From a checkpoint of a small mixture-of-experts model trained on Wikipedia.
Size: 11 layers, width 256, vocabulary 15353, 37.4M parameters.
Experts: 48 experts in each of 11 layers, 64 SwiGLU neurons an expert, 4 picks a token, a softmax router, a shared expert of 64 neurons.
Training: 312M tokens, 4763 steps.
Below are experts of layer 3 (counted from 0) of a mixture-of-experts language model. Rows are named router (the router's row for the expert), gate (a neuron's input weights, with its number), up (a neuron's input weights, with its number) and show model dimensions 0-255. Each number is 128 + 32 x the weight over its row's rms, rounded and kept within 0 to 255. Numbers have three digits each.
Before each expert's rows: "gets" lists some tokens that make up at least twice as much of what it gets as of all text; "comes after" lists some tokens at least twice as common just before its tokens as in all text. This comes from a sample of Wikipedia text that the model never trained on. Tokens count by the router's weight.

# expert 0
gets: "December ", "November ", "January ", "October ", "August ", "May "
comes after: "| ", "on ", "–", "On ", "201", "202"
router:096022091160116135134148118171109122122145109152136143152141163181207112157089129160108115073133108096127080120133120187098096102130113141131124177114144106224132152088156063153123152173176172147207105145129142108120158167212144137123152099133161063089104084071159104080134143201138140124173074146085127107188085148141110106119088152150151121131137158139166176094136142145142123153138082113114093107110203125145155080114126204129134078101108160127100113112134104125102150137076120131094059129168126140119099157136175121083124158154125143140141121118088109094124154172067086125138135123102127138119152126095106109137133128183165130132127129108082164086145134060154088090161106160133155127147135091056149135149089119084185122136098134082149101185116137024125125101100079
gate1:161109128104135177113120114173189173097115114170165166144140093172100124165095111124116158158155162142168169150148091085110059085127100102126086145149075097162204131112165093114105075083087163161129096057149161115172126089124112186104111124149186136144100156129126118076131123088159149086136110101187136108091132174131109183164139155139093091093166163137113119062122122190082106187177094094129106177176146116123106136127124123082079160149093143038165137086191119151106109185184115141120055107163094112124091133098122167135153148127140127095109094097117095091136144150117090149158084122131081127206085162123118184092104166143122144131135167125117157103083167163108116099196073143099155189131115168133152097136154125099110081173162179101104134154109153098136119134145108
up1:121132080199102074091131174138088096182154129129073135166111128136112097179158157119101112124145093157100078122114106167104203137130166141180131097128168199149107123108072115168096130175151144103149151174079070087079114192151121074170184113110152149089110123117134117145147151156098160139102125158083122108133130059141136108083107080122172203109098132096110078167149120127091188131112107177077108110118148096151166119158193122130085150107111129198079186134083105170118122075132122147137188176115148145137135170205147114135131144124151169125136093202124150106106172150100130154114160149014113108103129110147137107147144091139173139124151140074142110097186157144122132168083156175094103118140146118120153098152120136123115177116121055146116156127149146157087116144092175
gate2:145132125119116098114053168105158122130110098147152056107094145120161178135156124100138161118129091090154143132169151204193126139187087125124152143102079153131133102169188137170169063099175133083094161139169109168149110198133128146132088103171110100115130124149119126108062136130167130183167127116119127119087141144111104123081161124136116202118112209098088127127128126162097128137088121194211148131075150114119146183112165104109091109134111074121163129129103115090122112083174127114143141102072122125156165034079155129156164140102126116150070135092112210139122153114165123131081074116124120155101098192110137172158101130095146076176115111143182136100098158089090124153151127111097139115078151134101145095071144106145176179121164148119073137112072122112062117096187103
up2:106141157123121147162162131131117138141150087090106148136114103103082123112123144143142123090096166153068202083106071113138117098097145118155095129130192174120096128089078175089077169142111107106102085131106145153124140112148113096144201175135095095108080175115145103124228173098077159061134145169191137149164135185148167132141089108155105099089174068152123141186062108079091165108127150051076153075191102130125135152147129163124166122095147185116113139172169189152077138150118067137154135130129163136122073150150119121144082089163105183088149120140132132123147140133128128170139108158207118115103132125170162126124115159156132166095164181115110102161125078166082174183090170118162128153147092121097129117140129132156116074185106132132122138112180156140172110100059152
gate3:164161115071138133133162149107132119108108122075148123047167149098122146135155126123203147115146126157143150124082221123116157146117105129161149094054145142145149140136173114157141153149143108129132134075116151154115061090080076156093104085150141132172162107129103147116133152126103134054127105111170135114129131139148089075144145087075120114162150151148107072051176201141151130155074107143174132110166105195099126122100129080122164126181148155078127168139101144089163155057117116182104085145141088107171165152131127144139072120073141136103159126118083102115078074159115133122145130156136139127131125067148093131099088045077115123126113127190039114128156165142122121128071124098156035109155118141176118166107147168122051105201141138139123133122157122123086133091090148
up3:115101127143162115120141101138105071086131178177109136076095145111116079196062099102158110086131123198124107084160144091102177077115113171158108116109146114140160102140144092199084130119115094134134157128082114174100116130144121094136168110080116111080124135100068110112107128101168083113143089145121131158175126168153108150094057101109151146165148066165102119121157128141096114092087102089100133155241162197161155137097134104161128093109171179166084138115064126162192185083143161165098145147110117098188131152193112115088111113169136174043122159092120149080146100148152156158123174131076118125126139096187125114128066115114180119172108073147128096104121055148147080111088117085135073126128145102113116180181129122111132114127135133118138125128157121099155148078111148
gate4:197155114105097165106170197100162141089161111158125112058196132112146116150133102157182131134142161100165138111133054171065152168184091146100132132144174133151162117143216166141134114132095087115142198137135143133073162151093145100123134106162159124086146166109122141109096120103144100186110114138222150137053117169090131092138169129147133141121156159148178168097155113159125133132130148192175113095135110123125150138103162094118131164119076115177106089124199125083122161177102070136191172065149144112063118123133166113127130106156145125122147087124071123082143155140155093142122056121128155168144119085136120117177078138140073196155132144160145108112101171128100151135122181118118112136150081147128101107140127116119133115161127193121091101100060135179113098178058095
up4:083130233089145113129114144085114085153114189192133067094114129101116064158089098086133095189112168121139157139077134148151124117109134128119126100102075111099148034095064133101071168114088132122099109123104089101156074149128085176164132114192067137092144108147085176162117118112121112064108167136117140115166141063143128118148143190038094114091144161187097101094112147186122137140143067106165151150142150104115140134164089160177118148137117149119067134105142105090116104144150140098190083132182134083109177108136079130137160130145105108148124120101141090172101074131087101132082085091082144107142142131107110140064158110098117125170153147185124100130154132089168113058122114143135075143152105115145114153166127071120138112087113161119168109112180141074122129103128103
gate5:134183121211108184103096206136134144174167117101126138138100137128070137129153190130101132099107104112154132153128148188117126152156173143115149128163080101128062176138104129143189179091122134068128149095175123163126097114084160085158096102108119131147153134213140079119145178136137155160096149088092103139084051137140158075116132111087068138154130153102156186176126137146088097151057117170150139141181118183115111128116098104115128156087112102101189136163133143127091177102159127158122127084127084161155100105106135159127152158132105162159159055140093198154088145093145135126163047181142145124116186112162135146100129148074160130133190174155112163122139145098099147135100100119156123138106082195163075120169143103156150180094138127201108103076119148141125117171125157
up5:143128151095120167101092101100152116159142071142163090126174098209159078130115122177135199200109100106112092102096102106148139088133108166072058178130104082180131120107132084132150090121146150127090137085117135120114113141134094157149195075133175161118163162124135112130137139117093132068172092064074127142137131096144064194123120096098137095067186175116126102100110128146128185134132120135116186098128144162176104129148094140134074131197150128136092164137146151068174184115102156153133030125123164122113156102176053064095135120131112123123127070178138164157131079162082112172145146138125126141147111130080074152146114104094070111150088178073123124070116183154112139168085158128135147144128153153124175082136083074164139122126097123137119128118105163113119134160115109
gate6:076116145145137132074208094149090167128183184168093098081156120124109080193132132058121186094124173081149166139131108070159192089122141083188086081093212114171136072109117129169072131151077085129145148150137092086105108101142097067172154122150152102126133134129150123123149181126114171114138143184138090082140120172157112140126119155099097136175174135164128117081138143152086188147136102119132105114148135163143120143112116104170138122131072107211114183176148174133141159148107166134182133156109135160161187168137120091152163115200152124161097111129142146129115153117086124166096079156078081100104131154140102172172144124114122139194165175093137149099082069153097138135088104152112110121146116149139136036106164112151073094114103108140108099130127103128151129158115163
up6:163165164142097156151032104099157155079121139049152192137108111104111231053112177147153033171157113090144136089112125131101096159115178091078155124155094160126142196176149203096138137067131161115111093111131197112137088110063184126115156128101121151136192089137120108144074116173094107124125101083092127167146098126126165137149170097113149167133108152125091096147119096111155071088123194137123159138075126103135086123154087151108109103125217143106157077097138145143101120115148129134114103148139139123119111110120126115113143125070146098122129159155140068139139099113129155142130155139181197136157128121129123112083142151144116122061116127194082112128127195145169119085133145151140173120151150106132145159122122190104165160123099138107155113064136167148148092093165162
gate7:156122138146138075113059142109145170223166147170103154069045083193095096170157110135152114094157116154063148110153154161201056124136105194141114113119078202176140154173115131111123107176127143156115159103110064113136149159129100106137112141127125148103125136169161118139171144122104143108084134146117168099124096155134119127138094145132102139088123129133096145102087161180066176144106071112118062122120158090141134125167201073129114122136122106130143168144149096126125148100079173168076124143141201119102131142151119113174153195168117121121073105111158075107168157143123109180129158125114152144193102115130127114134131144160173089145139095096197139077162079099129119134174116129093086132184132129098112189161079088126095134161118086155130129074114165077125191094162132
up7:070081152111135112121166119153175174099158175094124170120120107120124166187114110111074141147140110142120080138148127089183106079099170135209141119130166128179141144124131131175144140162169165198143119183111107165115184124124155134175174097145186081123182061120123132148171128133124098130156091165111132110157142128159179132072082063143146145072200131157159149078127163135132139172143149095134171126133171164168136065192156113128099167162143160164175116102069162185124121130116170101104167183114169153117132183133171160129156140115172162119143085073106130111023167175100109201141176142091078134108137119103112104157129119134179142135174112114137105107104073174152108174173134119160139098167152122113154090138149124098078109133139130080123115137142120093106096098142169
gate8:162123179153154094140131203121130218065113072103088136166162133146116163106107111114105087095101152083172127110121106132096123139166094160132112131105085144080132146129164151111181110076101109105121122048103105092086151120114097088139124106132141106124130223133135121094143119125139104126153114065073194125121159112127085059067109166110050111136185106172074173126092094111124157160068058089121147165134128127113122123113158088142116130165132110123130092185138145152133165115113091121106114104137068142135127065130138094132137131096127156180113143134158107124114187107119111122091071087128092135182162152128135148129041174071138105109110167101148152121121076132093146111196136081086107145133150218092118168152136069101119155163147146135064187160102171098136136139123146
up8:140143064080117129132143100095138089152158164138181067159126134130120000183095149145147185153114133119116105132095176120160155084142139130135127094094214126146126112131140152135092082180156156103125128106145143152153096113103074111182071083097114107149133107179134128129160156100074118087082126162129125118098195145082186183169204122149171152167104143061129134146185127137136066148077090107183081143125149136135120166109126096106131089141097129197120149118166133167092109133148164151126153205072174132199100152123112150099116133118101037063180082139077127129119137129082125119108152122095131105070119142128107091109106087151089124178143122095043143122111160136117141116105130117123106122119127142164119085177123101086135115093155130127105110141144116141132137127182162

# expert 30
gets: "the ", "The ", "s ", "his ", "their ", "its "
comes after: "of ", "in ", "'", ". ", "for ", "to "
router:115104102133139080146151105146140138150108107114127073108098111160168160094158086101179116096130116155094100144116154132149150120142157180119112116113157093109177151092109109105109195138091129166159149144199170128110136138214159134108095108126105114114103110162105134125164124160134107140108172109133116122169188102097221073183071125114127196098128182133190167183095168120151124071169109127125125064111155144116162170071087160165112122156115183082099086142155142118111131088111143139084119137184138108127054147118127108106158107170097139127094134194116165138131128099142098133091176139182140120125164068156151070134209114149102140127116121164170135051167154125139141125183145064090155091179141040103126165144193134128101109184114116123180094122122147118095153151133062
gate1:164132062123135106128132117137110090119121117109151129082101106067122118146136174122124137164112141104096179133191141158102153138147141093129151105175135128108138151118110119120115129098112108128116082144115100180176129113150158074161090103128127121112109173125140138069119171136114156097052143175023116126227114151058148183090095112147142131113102151110126128141103106116074121139124101155071116153150098122119151120091130136111144067129165146137111115112179122183172090157053170173133172120124136107188129082147142185120146180139158158110132170107136101164138117100081197095068050147113094115121140136157214068079153130185126105161133128117086140135124113073103180109125124071095216088125055123155129138145142147106098123134112130197099126106133178088091088057142105
up1:144139080096157084161172112083098092110132107070153138118108137071126067146123181092125123111146181138138143173143095188117114123109092121102142094133178106117139104087097052114105164075126083136087115137118124144209137122090111107153103108124152136120116206182120124106136184169122105089096088152084133134172138138046143229116126071105117098115178128138172139134119168104090150168145156107103146155085095147154160131093133161117130111101144175101118104112145075197170087158090172142175146106115169120145159102156128106102152137161136165126112129123121087150141159124096181121132102136151092133107117180085150097096154126149081116170115169101085177109143139128145203151175116106146114113134068143168156128085096066113107117113093106171107130151135190063102092010113122
gate2:113078085098106145115169095039091169129136131074178087081116106095096136102120103116158106139127088073065151127060145094157175089131115176094102255073135154156150139149123133113105137183116164138110107124136132197101140125138133110119069148124109099148137078135188147151100150099123157105100176186148118124193128144157137107128153091085108133129106151133083146123100135026141133091130129114141163094128132168107113081092124154127131078143160126152099113161089109044162123102111164117097152133133136113133166102153109114133139208172132083081132173082138115148102100117147137096109137103148118144107187098125107055148141145135163097103125140153111087117099082112185132171112099122154088124137158095098070179135147147242171091133102095117153095149138177127136144105131090
up2:117190185111159164114105127172145129143134154146073137182168154133179107168124181149139166163131097167180113066109123192115136178143133093143112097167115127084131111088144173152114099094122122116132088072162140054113115115144100129112125124119101156099145188099067131174143121148169126145127128091168124095050137159119123095151174097116140151119144163102116119098182090227154125156130121124062105172141151083129134150125120140146078156150080107102187123098153125229131163136105086116089137141112129150119082146108166181110145073095121139159155142190084110139124156177134118130155177121138121102146151156123154131126138155131045180161126071106132132132137169188137131088170187093076138150127066100160157119114107116011093193147145160158143162135107113142121111155111124
gate3:107179149106104200088148099154147077127125151118128180102131105116106132146074092160123113132130105087104126118073126111149161201184128081140134108106123181126151133170140216158118088104146130070145111129139158087092063114111139144112086119216116140200137139131159130132147112160157129106049182150169094152153076174201102124152118090107110212174092170090112089111098096189139113086149165148100086113133146112115135139140132121104120153109136127126184101168132155138137098150130139145094139142129115100130070172184141171070141223134158137122162095142076070118065143132114184126131169146139140094106158108161145133102153083087181142156131108118115171144143136154153106166127149158086115078133138114184115162149063152094100133177176168097097118099154170154133101078163109
up3:137139197123185094156101120102154135164103159115147208092129186131108144136126152118150042181141116093054138116125087078170165103141156148165058115126115088163147143148135107089160100174109159157159120142139115143163198116147131102095159119177058101089154154126150128127137094075141143077076164131107103150097155142090135156154143109128069124088174106158124156137127139046147138153138153085142149084136118115155160112123151104126143140194119118139078138147163090044165068102150094086166125131127188153131147108125108085126114053080134132092127184132126107065155163123128124174141128067136145174184103159107131117141137116106148140099118147112132048143091108085151103111162138118156150140149175060118174106115176164207133133096137154086142130186090126126172123149059142
gate4:156103062123090136103084092144170130050143121058146166136140118138125091131102173203078116160085116120127158160135154097129108160168131139137150225180161143128112191131144139152184123044195164135102062170131119179148144133127135109160112151123098134159088093126183086121133151143132153150154156108145106079113128146079107116120102125159151131125089139156127087070137119088065107105076147172144109114193083130185111123113154151111162048104172104138117136048110104154077100137177165156116203157112112131140160131107102117142103134098123162163131107131177094135095099106147116177101114164156149129063130140106117147099141142100126155131090110100148109154094059051091129099120104115134181090125154133078119137173147130159102125106239140150098109126110138152160130110165168
up4:148108028120168129098175179150106079127134127088060196144135128127073132117177093133128087069142154124106111141180113140146129174162137084150119086125185128125140145166099093123129120111117113126139108057123105101129110181130136157135171095108161158109102146128120141096128132127130162122147139135103155111200121100166160138119131126137185089139173074078137105113147087090081139184105038086123119131135169176125133134106145144115149169096148160123082162168024107145165123140177126129115141099147173125159184117245159111129101170122110156120125146107133090132115177144122095095153082161112108115141142162147107126138128057132133140149178115121083096149150138154164164127114098118198039135113072194155124106131133153051116107071125082164100118131132154082109110134137197
gate5:172089099091121081182139128052148150170138113169135106139142146179159131141126114157138216122117164159137143114095157171098111132173134136120117141118179129079124087090123111164167155099138160096135146102107148089134108107100090117149116080096171163066112133176143117084118147157147129067117105122177160174131109107083092190117142095100098113137132130141150104094226121094139133144139141137125131123097131120096097125144122125109102110140120115139164131180110093183097097138154102126162173125108137124121089150115127182181115135102141120146142108104155168174122119156150142180109127090103113080114123149060126173150089186112077140149134104129137205109124163110114105210116128210116065208175026153138096112104102107105170128108125160149126121126132124213152180205220176
up5:063150145124092128084106166165076096121131180112113173137115072116141177120151129136125120126114111119174172103223106116128152154090132112173091193089118120149117187175142154104120104168183119161199178181116091162147108129143148162112117140139166160177133114173134143149076112111110149125135109118112115167150096130158175067098148060095093102132037063089134117156116249170204150111099179122119138168128092088170123157125149104119156203120122116165113153123143123137077118155082155142110132109119065119099137113202128113100100121124156144132106135086116165113083162134151137120160141154151153160159153119149112144090109098132123163084067157081115096134127123105117114063087138114167127148068128158077112149136176143187059127108136150167133129115123148132159060160111130
gate6:166141122149117081118137103145113139127133117104147105130172125173147137168100067173125084081125121127098124123114196119105088130141147162098140131058150137151129157090133097130095098141078158130162129133135158161139089124152079147132090023108102151075135077157169127121123097149125123082157153082111192169077136143073089131144094174142139069104060161145101153115157106087127104116121047089164187099138122109131139121136141139132120146102127109135083135156167158145186086116115075115152122158127152125136139107137105068170147150108122102070101108081145204093089118168142176123150146104099163066099176179106119159169138196153218062096096093164124192107142130136108101196081121141152060141156133115157125143101122095149125124108129119121182124114142103058132216170162134
up6:044072164159173079163138128178085155196115127097098098127136168140124167183075111164144133118120131134142101119179176106148093075190131121139102119164121145168126177099131090091147201228070130172178140165112162120130152110094151127112135086132108103146128142142089134133101122129140131067101125139150137108081125165112118085105123160210148075081126157085131141152189143105101116128119127138121136094151121134134118119139133129135104143113117108083144138151089121078166105100060144110116123114142102107102135153109131120143137128073145138112118126138177163139079169133086103107127103122113126143209175158052086201123163145154136124128101172176150146145127098142102087197097168202115110084122158149117079096165138138145203106218105105092165105113149157154139156218084121
gate7:110174104097089115151116124134147082099134159117180204202173056087099198114128086095144158137114063131106125127101137094186176076137126147101201155102150155142127143195125162167078089108121154156186137159116128163140144152190133144114193156094177162116137137075132144135108113132137142104136125092113098197181083133149192184121134086082189147147126123156131132160096113111173132098134177100096150111134137176151137091139122119119112096141120116142144135124091097142135101141134152150154148134125101133118132116145087165131120163144121170175146151119137116149163180049156169110142150109184156137083147147131162097165144119072144166111063033133041136132133142131094109155115106112118183085131157093105143144098109181178173120117119165203091126131136181136094059181150120
up7:198073127134135142119126134086138163121130097129107045048087151137144085127135172193101137120123148083187110112151155172098093137138131132131082094162161087091122142073135082089148136099175127101085088138147118157092110115084099113128117109111158136150101158115176095093167122108075120106176208102117120094101170169120115108130135214139098116082061141111099114120098109103113083133088085133188069154144076085117104145089156117118133126104173102122068142160126122095102077112133103133103119126116110103149105124177153148115130107147121045092112156134128143125082036161119120167136095130087100121147068093119110180093098193162153133135185185142215141135121130134184149124096151125152095145095112170143178135168191098140128162186120142095131132110096105135142184088088138
gate8:147141080152141165103144108157150146121134120179193139152135134184125171100134076151126138117136092135121152091117204130166132130118156149057059194096117133144123098168128109137121114182096169090091098101125139143136116138182063138118131106142225118096141045106116109126117137121134164144151116132055143056162123125080146155119100156151192108139160150166129156062171085099173138156142060104109149165142139120112122138123174154126095053121141092152153146118116189092155144113056137160085079124110126114121107146125075101078126220093109122136152173123118157196175045101168167101173144120163136110098133093149126124123147152135136089152088076173099116111119130135045076161054134163162151132143117119105138179097107132122136114106122119133146147153167128140119144201140129
up8:126167121098160168130137102176159136111143161154123200134165186128122156158137135169107202147096163141110102156167136127053129116128141138122072100140088172169124099136104124142156087061165075139071112133135139149165156218093143153124179154126065222076120130158073097166102123133129113122216153147106160152127144141142115129131096153174155149153186148104106114149137121164096113124136115138163114113097154204103129107117120132124123134124172141159131151109112132214160132182116092104149130129139187156160167115084124149110119142128122104100133164150064099203060085092112153117161125080161105065121111142157154162139066129124156083139138119165093118106154154119158146138181124087145093114110097148118131125128109049193098137132157113105134173161139036080176102075164132

# expert 36
gets: "a ", "and ", "he ", "who ", "(", "his "
comes after: ", ", "as ", "is ", "'", "where ", "with "
router:153093106090136129103138141099128129121116146147101112102148123217149072090104119097094144152148142168174062145152116145121088145132083088159063114182118151192140120160125117125120102122106141106068168102125144120195113113112102162110111094174203077121095134089121116085136123110140135130192102178100169085120138092094126177145183144078117144098158121121154144058161183134128143108155116133129119063112157111141121162139083171132142158087115130084169113135076158126156089117098085133058137109121148118103180143116173063113153137139048118129142113110117146187181114180151100133091177118107096135184135124122072161162120091124118120120166116117173160128130080135069168052160152186164113150100155171083152118167047140086104121089119092056155135169088102110165162135082147
gate0:108109132169137094140163102118138123162137126145143120169160124083080170149082075214177140078110188122108134161157109114117106112117152100181081087128170128106108085120124139105121129171147085151156109137088075118150093165105120122173081127172119140148132108154100135116114137098135089113080146112140111108157125142137124167130098090172044121132106114173203162174172130111137115157166154155155128124166033102138059126094184102096112129098093154155166113160170045177135110147076156117188156198107161180179122123139137065147121104103180083094147140132061155063139187104098101121152126166141109114173117144138118156131098136137123109133085144131113142144113121161175141192071103096116144134178153139121167151090192194076148110179115141108154128154194100147110115086137084
up0:144139075141129098120106217141129046088137136153172145104133121176088154083076163150087165145136159102171115164185123121089100108114124122149136139102160159141103100160142137177088141151159129102159149158090134192177121138155110171164182104136104141122162088142136109124070128113126118117156125163152138162145154133109129207088179169082095206122175156111143076149119158147119148120155152115137212115163100144129173125125112125087158117098128138187111086170121137147114033134131140159174170128096147153191103150101141140113105147115169092091157163115089076130156161105121148188129088128235097096067147143152120090153108090080091172105127120156112141122153119193110155145094093135149087066116133138121074118164108092183094102072147126151084154143148077078151119144097142
gate1:132137086206112158126098122164122108091137143170131179123115115125118135103157108144095072135119153136112109145114136133086102152143139087159115163113144157126068186110120162140095124118134098061155096102099118111146077121169089141079067153195167094095092125180113134100083110100113147102091126150060064107160072129148087214124061127099122143120121067089134099112142130126104129130131100151137082096203112097148161133126108136135115102094113105123132129097116167150153124166120059149183073136177093101151137152150145224172089137122116156133099121149117142072152148103133120127135092147141157115182121114123159168069104073098166188102154104072104142182129098218150111175146138138103059116155029106104146142144153155128101132100156135086173127098108089103180080087169136
up1:114119045118107111112083119101138185134126056159146177098059096184112138054172145140146164130128100179117149097141119160158142139147135167173112142160077105155132149139123141116143144123211173156119145174102167186099136153137126135121086175130180069168094150114088106154106138129186158142092043085071108147107159164147156189160096092086125129081103115141158153090150128083145034152100128140088130154130088069116111125132065188155071109084154138129142155114123150098146115106139135132147153089142124111160147162150089155180145219139153171113170126099104139051112143099134150095153144169044110142096076131131083144154111134153126150086115128138140136146112131123139097117165136137110143142090214123127144107101172196142132099118124111167148144061079133137137119115102131
gate2:116180073093157173171148153127108142109147138120186087125188058069102137189089088094087083102120142085127109104102125073183132185059150111172208179171126098181156077110134132163139077119130166088149125158142113112077124113123122103125185053136104139148111166086130099109151126156037130200119105074099170129128131077123117128144115152148156128139103146130140119086112113152127189114079146113110145140186177117134105079168198093166095135234153130186022135064140123135137146193110113125126138162154120144096122131118072060114106151066116128116101142092152108112077164129144131130106169076113074130134128143131117164067150121158084120135121131124088127115116132158123134162125122126129117140112164100128148133095133090093129125125168144098132135127102122158097126139158119
up2:193172194086102126092137158145124161120106119210112106103112096129093105116165113125070078126059146095144139160098175107156162141111111152086109072151151163173104123181090176135151114115141145148148121144188148164162185131111086077120182099115117134136146144056119128078109106114109123134170111126117138146143126112153128158096094130106158082116144133163074106097158112164099125140185179161162165121179114158102151092134069189089100148170113142150149140127122191127187160179126153109128136145070106132147126194152112119116110191134161136077112138086202163138123155057103104130163101155065069137106172127126137161139160168123090116174169169125057158124155155179071124118149182129135110086138111122151106060118106095153119107078154184118059150178129119130132108085154104
gate3:143140130124147142099117171066157148138112129132110104111138159162088144107147130102096082137175127105100129144204122107134152105150166090151139119138091093144118073159100111133085131145149164105093154099151091110087130088137080132068142201171107170195141160112060124088081159098118194127120154101123130097153066104088162156148164132164133081118109083151123103138130104146059052136159124142094136090139137116100139170109053081133117122150164112102102169130133136102125112156175053153087137102123099144103111092154145137097162133179148162181114115126158137123173175108127194103166182115136176083176082130118088098199103146070148125207098157129174117201155135117137133135194103124138147026127181146096183115146125100096098183142163150112114124114112174104113165079136128
up3:165077117145129119116058147066185130131150086124158141116168161214125112128168127108113097090113141082032133117195112130109132084131208112125132152124102116131124101162124105193104159154142141071118153116110106123061115090109113155118154158167116205184144136102129096121143135093123195116142188088124113124158102118135164126124135127166146109108086086120167133144125124099101079097134149151127147085168105163116108128121088048097111109165163111107068172150134103143140176165175105133105125139178108165093120146099140081138158120187105175146149105168141149127186143096139157085142197141138139107155055139109095058149160104092130093203113150109131118212127193109106126136180135083129115063146137104067167167109139083086080143135154097146060142113139130154105137118139146
gate4:166111124112135125167127128113178115077162107183113133096139118123109096138094127169109051116110138149161148129155138120086066154116129103151175095123115129168108100130103092096175148132117170073083048145093151118182073070134095148133123138098186117093098080177151108058084114137108155127155138093095120146113092178107133133207136144197145104152116110157064099147095179069148138144116129124128154151128124077120118130154080119114143179152099091146112106123136113108094087192114086142159198101110101100065168144120149105123136124095127090107139096164118103119103174026163137154123122105124124124165076144104182128094096132153168149098096190116073209160138138145132138089160019190104098168148117113135049127140128076132138164126117105085146088119131135120145137089155158
up4:131058135189145173133175142148163100151158154146173133120182108122158179185109152166163089176123144150113147126144118178116073153130121147125111123148096135165114194093115127102144107117149164159116088198129190161134063140137187102101109146170137205094094096189091110093098151123094143148113090088053130122112109130170084090132149179151179073142099110181105107145134150091124113135087113131175100200098101132107076117158132127168111120127107066164160126084133090101074165170127139163181130110152126125135147155149160125077128117079107099178152108184086182079111167149150150134157062087111141087152068128143149107055127155170094158094118140133061112137083123086140117102089105163155136143142064151142068119127113120114151162103077121121133137118190107140142113128184154
gate5:152163082122107145090084158098139082112144075183115109127166104163171101094172085173170120126147205134138103109126135101141093168177098117101192150181142155148065178179142111146180138153071191100129147131141123120116099158175195079111060161140166096121113087097081086105132157135104139180114119080080075152101131151060160130103110142143118119140048158110133127157157152077099129149061077121110110159170102130115100112127124093128121131099123146118151159094129112171142159160109076150157181142084097135144133087121149170151168126160163128210125133083153102090091177143123121168148136152068172138151135132107131124106101163096116114143087102115114142130088086175109182105109141101075144058128170072096156135155167139144145156108154100096130174080119077075176073155134124
up5:142067148140132122158166147094153090204102174094180091114147124125137177154102099135138127114064097131107135130135127147107156093156113123080088103140141111087165045067133075115127054115151108122095151145138163150144146132117085163119169066098116131130150176146141138168122137072100149131136142120123165157149088204140144140109131129145167064132167113151170070148108133176145125078133093089176176117085186134048126105140139119164129112186121087121105130128094137047131066153121191129174115102178100137119109139090158122129056142111149112089117131133120142128053082135075182107111070053104157151129123110133170151106134155161095154132127155128100115130079206096132139142148098115190145113159102150152130139066093081166158128177130157164103124149115144190100208139133140
gate6:174170121158154138083159111083132120185152176202058112168155091085114073180141107132125159038075147118144064172164097176128133182084106127125110109149106117110116104098109110143133058153134144164095132151141099085130134116116135096144099158113089130176139192150119116016145144136130102114082179143170093072109154130127108146095126087120071120119115092174133163146204134091131139142108130171137088193094143157121117194126127130140099234186086122139129104107110181160158148112139071117169189181127103127185118120160166173142157076142109111095118102080125121081121104119126149111156105132088162094146088149113118122086103173143095079163165161117132140191144153127143109127082136135153148123082098146136135109182144100126167112133158133130090165139129100153164156083131127
up6:081129155100107134113097119151127104142104092071128084097088125172094135032106178130120097116192120154141110108069135122129138094082157133112174077130177139097149098144160155081090151082119096146124083062156182155091117111133125146155148110123211074120168105116153146205144126144120163128124155120142128118124131115109147102215170142140125143103140123117120094108076106144150124145118146063129211065154099066192111128145150135128142114107099215145108158122137117144137096085104127105077097090059103129057100094080105133090106142129135097149110155144128101172083120107161104147139184153111080161122173086157137141142120067100077136130119128141168119163134113191126164112186093115131115148146174143128174136182098133071127145174096178101129053102118195146092152117088151
gate7:152140105167054171159116101091135159120146120177159133154144086133094121093142146154099120105103141138113127195117202176170120104157143110199120126113160147140115141108160191142124124161110147131141152087103102158085100044102134125148128153091144192146103088134124137111091130181145176076113121139122120183093107134142131203147083127125124131128078117088126092100164163113096143137106146126195091108139076110089103083168102167101150111126079128137159124152101099185116179119082181156074129160133166181236125154110141172100149148184129137132177084137098129117114113038111120108102136139139131113096125115105161125101157129075167078141071110155146180144166134187147117191126122124096154114188145195125048112098108154180099098161135122149136168174161087131165149130177163
up7:101089162104091169127121105124185149107143088092126060145166068146072134141114156161136167121053134088117112089123116147164157117183121113120167191122129099150153103123148125112138164140108124137107102122057120142108117134137109134140117072106167162093091142126088131072122137151160117105123135139085151095136130164158129149121080115153172104186114255085158122142140098137128134122102175107132157084168093167148136062121176168135145146063102105154176116163149118085127147195047142126162170092133137132175094131164127101106096161188094131080161126103145167076210040096123112106111097173187097148154208082113160144122086123156133120181162149147097177174108114106175157133133091113128120104106147172103105155114145140108144141106140108081133137103146130165087108125068167